python train.py --n_layer=17 --d_model=160 --n_experts=24 --experts_per_token=2 --d_expert=192 --d_shared_expert=0 --activation="squared_relu" --moe_layers=[0, 1, 2, 3, 4, 5, 6, 7, 8, 9, 10, 11, 12, 13, 14, 15, 16] --router_score="sigmoid" --normalize_top_k=false --routed_scale=1.0 --balance_loss=0.00107 --balance_bias=true --router_noise=0.3 --router_bias=true --init_std_router=0.0144 --lr_router=0.00167 --n_head=5 --n_kv_head=5 --head_dim=32 --vocab_size=7633 --norm="rmsnorm" --norm_place="pre" --norm_eps=1e-06 --positions="rope" --rope_base=10000.0 --rope_fraction=1.0 --qk_norm=false --attn_scale=0.177 --tie_embeddings=false --parallel_block=false --extras=["capped logits"] --init="normal" --init_std_qkv=0.0675 --init_std_o=0.0 --init_std_up=0.0675 --init_std_down=0.0 --optimizer="muon" --lr=0.00874 --beta1=0.93 --weight_decay=0.0 --lr_head=0.01 --grad_clip=0.5 --warmup_steps=200 --schedule="wsd" --decay_fraction=0.834 --decay_shape="linear" --final_lr_fraction=0.1 --batch_tokens=65536 --seq_len=256 --doc_mask=true --train_tokens=512900000 --steps=7827 --dataset="wikipedia_en"
Below are experts of layer 5 (counted from 0) of a mixture-of-experts language model. Rows are named router (the router's row for the expert) and show model dimensions 0-39. Each number is 128 + 24 x the weight over its row's rms, rounded and kept within 0 to 255. Numbers have three digits each.
Before each expert's rows: a language model's description of what the expert responds to. This comes from a sample of Wikipedia text that the model never trained on.

# expert 7
What it handles: Prepositions after verbs. Prepositions and verb endings right after a verb in narrative prose, such as in, of, on, from, into, and -ing or -ed.
router:104135122121052171114110151168099143142123146110127135073130117135130096140138154113135159138125115128127121131073144052

# expert 16
What it handles: Foreign and accented pieces. Pieces inside non-English names, byte pieces of accented letters, and some common nouns, such as Chihu-ah-ua, Kaposvá-r, Gabri-ë-lla.
router:129157148077141151114193124122128163090118108109122126079116132119125140134139147132078105090128131115137138106091101130

# expert 5
What it handles: Academic word beginnings. Word-initial pieces of scientific, academic and institutional terms, such as Bi in Biology, gen in gene, Commun, univers, prote.
router:144120133136102151167115148124134083103131146106086119103104085136148132142135118121122111160113073129136143123134112117

# expert 3
What it handles: Abbreviation and decimal pieces. Capital letters inside abbreviations and codes and decimal fragments in stats tables, such as the B of RBI, .4, %, km, USA.
router:123115084136144110141172127150103150114131149106113132073113151147128135090121116093112118101120114116135125123063144101

# expert 14
What it handles: Past participle endings. Verb endings like -ed, -ized, -ated and colons, mostly in release, award and legal lists, such as Repeal-ed, Nominated, released.
router:108127130074113182117120149123150112119091131084114102116144183106092124165105124140116157136137159135131147121124128119

# expert 8
What it handles: Early name fragments. Second or third piece near the start of a capitalized word or name, such as Sal-y-ut, Sh-y, L-ist, Ch-rist-mas, p-ow-er.
router:139101081151134130106103111187128107155084119121142115117152135129140091121157095139170097108131107131138141131163084116

# expert 0
What it handles: Noun and suffix endings. Word-final pieces and common nouns in encyclopedic or technical text, such as company, station, population, -ation, -ase, and "Scientific classification".
router:098120155148138160174126134104132146094115155099143141067139153110127128117153119113103159139138163110132147113100094130

# expert 22
What it handles: Word-initial Latin stems. First pieces of words after a quote, bracket or prefix, such as al-ways, al-most, non-al-igned, dis-amb-iguation, trans-ition.
router:114132144086088137123124145121137078053167100141096136156101051115063145110107155091089153099174101123167120125149183107

# expert 18
What it handles: Line and table starts. Line breaks, table pipes, list dashes, heading equals signs and infobox fields, plus copulas was, is, were, such as Kingdom: and Born:.
router:127131141097074172149134178092110132127115153119126127134102124119122100126159122115085143095119134099108131122158143071

# expert 11
What it handles: Personal and national names. First names and nationality adjectives, including their later pieces, such as John, William, athan in Jonathan, American, Roman, Paul in São Paulo.
router:130126053136132166143175128108101076109132127144111131158135136142132127141095081116100107117131145146113130122145170109

# expert 9
What it handles: Common nouns after articles. Common nouns and word pieces that follow the, a or an in running prose, such as year, death, song, village, and arm in warm.
router:122154145127152145137125122123156082147140101102131106124095077150137143145110105129089123132180095131138134102105105125

# expert 15
What it handles: Foreign name fragments. Letters and short pieces inside foreign surnames, place names and list entries, such as s in Ösz or Islam, we in Norwegian, Jiangsu.
router:132152104159142120104101132117098113058170078120122094103133136122118138097153098087117115126152145150112123118101158136

# expert 12
What it handles: Romance-style name endings. Vowel endings inside Spanish, Italian, Portuguese and similar names and words, such as Pin-to, Campel-o, sopran-o, and de.
router:124128129089133135139126138101112100139128146146121124119137133153134051111115097131129122156133160118136123127143144112

# expert 19
What it handles: Hyphens and list markers. Hyphens in compound words and line-initial list dashes, pipes, line breaks and section equals signs, such as middle-income, single-seat, bullet dashes.
router:138128130123116165134113132125115093112115144150096120143139086111106129156160118122057149112130058112147120121079158126

# expert 23
What it handles: Mid-word syllables. Syllables inside words after their first letters, such as ele in Telemundo, ron in astronauts, ric in Agriculture, ion in motion.
router:107113109070140112162129104119130146135120175140096101104105099134112126113107144152123140101112089135143142111137122109

# expert 2
What it handles: Name-internal word pieces. Short consonant-heavy pieces inside surnames and place names, often in tables, such as Kem-p, McC-ab-e, Alex-and-re, Müll-er.
router:103117119108141123157117121142138145142134128116130108110128111138104092155156117128084149191114147109119152108142073133

# expert 10
What it handles: Compound and heading endings. Final parts of compounds, places and section headings, such as Main-land, New York, United States, Over-view, Disc-ography, air-port.
router:104122121098102155094112170128121120112108092125097142104147093136139136156120090118152165135139117137130128118091143141

# expert 21
What it handles: Years and opening brackets. Opening brackets, quotation marks, year fragments and season ranges, such as (200, (born, –07 in 2006–07, (1 seat), 1985.
router:129124127121133142145129130126140112108122147118093131142139098152101136136143108107138164112129114123140136134111160135

# expert 13
What it handles: Lowercase word-initial letters. Single-letter word starts, mostly consonants, after the, a or a hyphen, such as the p in rpm or rpg, h in hatchet, c in cargo.
router:106122137105133109091111143135105106089160171130138113137085170176104082117147144117126167146147076127124139103101098085

# expert 6
What it handles: Clause-linking words. Conjunctions, relative pronouns, subject pronouns and commas that begin a new clause, such as and, that, which, who, they, but.
router:121139083087112156156107108180136076101128169133130130074152045144132147127203120124141190162129091128144137117130127113

# expert 1
What it handles: Table header and stat cells. Column headers and cell values in sports tables and infobox lists, such as Points, MF, DF, Total, Win, Loss, dashes and scores.
router:135117092125098137137131155129150148123106147094082148136137156132113131102137150077146116115108113119140144122148101118

# expert 20
What it handles: Slavic and w-clusters. Cyrillic bytes and pieces after w or k in Slavic, Polish and Germanic names and web addresses, such as ww-w, Shew-ch-uk, Heriot-W-att.
router:129147119144126130114144133122098123130121097139134144142143097099094157162182110115102121144165130127123129095125084148

# expert 17
What it handles: Mid-word pieces after capitals. Word pieces right after a first letter, often a capital, in headings and names, such as ol in College or Colchester, ond, and, rag.
router:129149121067123123159107153124131073118190140130103116148124141131142120094126100080136112112130120136117125119139178126

# expert 4
What it handles: Determiners after prepositions. Determiners and modifiers right after a preposition, such as the, his, its, first, such, same, other, as in "in such" and "its first".
router:127139119143114126156127118181118138161144158064102119098091126121123156144094142114144173105130081128129132122119157120